Weights of a small mixture-of-experts language model, trained from scratch on English Wikipedia: 7031 steps.
Below are experts of layer 7 (counted from 0) of a mixture-of-experts language model. Rows are named router (the router's row for the expert), gate (a neuron's input weights, with its number), up (a neuron's input weights, with its number) and show model dimensions 144-191. Each number is 200 + 30 x the weight over its row's rms, rounded and kept within 0 to 999.
After each expert's rows: a language model's description of what the expert responds to; "gets" lists some tokens that make up at least twice as much of what it gets as of all text. This comes from a sample of Wikipedia text that the model never trained on. Tokens count by the router's weight.

# expert 4
router,173,222,210,216,207,205,154,165,251,158,160,186,178,230,224,214,205,176,235,218,192,143,197,210,169,254,202,227,211,199,165,214,230,248,250,231,226,225,202,196,177,185,213,184,141,201,193,188
gate0,164,154,226,267,207,171,266,204,212,187,247,187,200,226,178,163,208,228,185,213,193,242,163,202,177,199,157,224,195,187,208,170,191,270,195,209,187,168,203,182,179,216,241,188,213,210,191,185
up0,214,217,135,161,187,241,120,219,189,184,174,212,223,141,182,194,196,145,203,221,206,236,196,247,165,219,218,210,208,207,139,263,225,167,269,144,206,190,233,209,210,161,169,171,226,171,164,185
Infobox and list line breaks. Line breaks and field values in infoboxes, taxoboxes and See-also lists, such as area codes, Website, Genus and Clade lines.
gets: "\n", ")\n", "\n\n", ".\n", "==\n", ":"

# expert 14
router,196,204,159,168,196,199,238,161,194,244,191,191,146,205,203,202,148,211,171,213,185,220,201,141,111,175,187,215,193,170,229,230,162,215,174,223,219,151,193,167,154,164,217,250,200,186,206,237
gate0,210,235,207,209,194,142,215,191,243,190,249,213,155,172,177,211,235,188,205,146,229,150,272,195,182,213,219,213,182,208,185,185,230,223,235,234,208,195,176,213,225,156,212,223,192,219,180,201
up0,214,216,155,123,206,221,210,222,181,200,244,148,246,173,172,166,231,213,197,216,183,217,200,199,224,189,226,250,180,212,184,216,199,221,187,188,214,165,183,193,202,287,216,206,184,186,225,233
Determiners and possessives. Articles and possessive determiners beginning noun phrases, mostly "the" after prepositions, as in "for the club", plus a, its, their, 's.
gets: " the", " The", " a", "The", "'s", " his"

# expert 29
router,185,259,129,242,198,237,245,127,222,219,247,234,207,167,196,217,186,158,108,187,156,172,189,160,224,176,188,218,212,210,174,186,251,239,194,232,237,191,212,230,205,158,204,261,201,220,186,227
gate0,222,236,231,209,257,138,249,243,262,228,181,194,178,159,200,177,176,188,196,186,200,193,229,214,215,223,190,199,170,228,200,190,199,155,221,224,183,237,210,166,179,203,220,221,245,188,231,239
up0,183,215,156,206,168,191,236,234,117,188,168,245,222,198,285,197,195,203,207,215,230,196,179,233,183,187,244,208,186,134,161,187,241,246,203,143,213,197,191,245,205,179,164,179,194,199,201,217
Biography lead verbs. The "was"/"is" after a person's name and life dates in an article's opening sentence, plus occupation words like footballer or politician.
gets: " was", " is", " =\n\n", " a", " He", "),"

# expert 17
router,184,187,152,166,178,224,180,172,257,220,229,178,186,139,220,279,163,249,157,228,174,189,199,182,180,201,216,208,202,214,174,226,244,209,247,182,225,183,244,143,239,210,256,259,186,186,185,205
gate0,201,169,162,212,198,251,236,150,206,225,229,152,180,229,230,221,219,163,220,240,214,167,190,150,168,209,204,239,165,202,235,183,221,221,229,208,158,167,163,210,217,176,202,225,160,204,169,178
up0,235,186,195,220,186,230,219,173,201,202,228,223,199,209,196,206,161,206,169,217,217,203,144,165,172,174,196,207,187,224,166,179,233,238,203,209,190,169,151,232,233,229,205,222,174,199,147,181
Biography infobox years. Final digits of years in infobox spouse and date lines like "(m. 1979)", "born", and dash bullets starting infobox fields such as "- Profession:".
gets: " ", "202", "8", "201", "9", "6"

# expert 9
router,224,166,153,170,189,162,214,238,160,177,245,222,216,212,172,173,222,172,224,184,235,163,230,198,177,188,131,161,205,144,153,230,160,213,185,170,228,155,206,222,180,208,202,193,202,151,211,167
gate0,210,215,178,199,223,184,215,199,202,202,155,246,177,211,180,274,226,193,109,200,157,186,168,181,213,96,200,197,201,210,207,218,205,208,160,221,207,222,196,209,264,201,205,190,227,209,245,190
up0,222,191,191,210,200,200,178,221,178,205,197,221,170,196,191,256,208,170,143,216,177,216,138,208,246,162,226,218,162,201,155,191,205,198,250,180,213,224,186,226,277,167,210,168,237,177,163,166
Coordinates and table spacing. Spaces, degree and minute signs in geographic coordinates, plus blank cells and numbers in tables, such as 41°58′37″N.
gets: " ", "–", "°", " |", "′", ":"

# expert 30
router,188,234,209,188,184,221,218,179,215,206,178,212,224,188,168,197,176,179,165,254,186,161,194,224,198,195,231,229,206,189,235,237,201,184,205,185,199,146,154,140,171,222,222,200,196,208,212,247
gate0,164,185,232,187,250,185,180,183,163,231,170,189,259,213,235,186,227,190,157,241,245,222,228,196,168,178,173,201,258,194,246,198,186,96,158,173,226,241,199,216,206,193,193,191,214,237,197,200
up0,212,169,161,212,222,207,248,225,248,183,192,194,123,203,207,222,188,233,187,213,181,163,233,200,203,179,198,211,233,210,203,185,204,265,234,219,202,209,172,220,170,187,160,208,142,246,143,236
Prepositions and articles. Function words like the, of, in, on inside descriptive prose, especially anatomy, science and biology text.
gets: " the", " of", " in", " a", " and", " to"

# expert 20
router,223,245,201,216,208,188,154,176,238,191,187,166,186,197,216,169,206,177,179,216,157,231,222,204,205,254,224,218,165,184,213,191,246,135,229,194,237,168,203,207,174,219,199,203,145,179,243,197
gate0,203,159,147,231,144,179,222,213,203,231,191,214,262,238,224,204,217,185,185,219,236,198,258,176,182,172,194,133,204,150,207,192,187,213,206,198,190,186,204,209,229,164,230,254,231,222,205,251
up0,215,180,189,189,146,184,206,210,185,242,166,183,236,219,222,192,211,229,184,220,224,221,217,170,191,166,163,142,187,157,255,189,207,189,192,184,199,175,208,205,228,186,259,233,228,225,230,235
Infobox and taxobox field labels. Field names and list markers in infoboxes and taxoboxes, such as Class, Genus, Location, Released, Coordinates, often before a colon.
gets: "-", "\n", ":", " Born", " •", " List"

# expert 26
router,234,179,223,169,233,132,233,186,228,157,229,200,243,214,190,184,197,216,212,194,227,204,209,194,135,284,191,229,216,209,188,210,149,167,221,170,229,195,180,208,224,254,225,198,216,151,199,221
gate0,160,164,158,243,181,198,219,209,209,207,203,212,262,185,137,227,185,214,137,135,165,198,224,219,183,197,206,216,192,218,231,217,213,187,181,120,220,204,212,168,192,173,215,213,225,190,225,248
up0,221,223,235,202,267,214,241,178,148,166,199,183,207,246,254,231,200,195,250,171,200,199,170,178,210,189,198,185,186,216,176,208,217,203,191,189,147,218,177,211,192,214,211,189,146,224,159,226
Year prefixes and spaces. Century prefixes of years like 199, 201, 196 and spaces before numbers in dates, table cells and track or rank lists.
gets: " ", "201", "200", "199", "198", "202"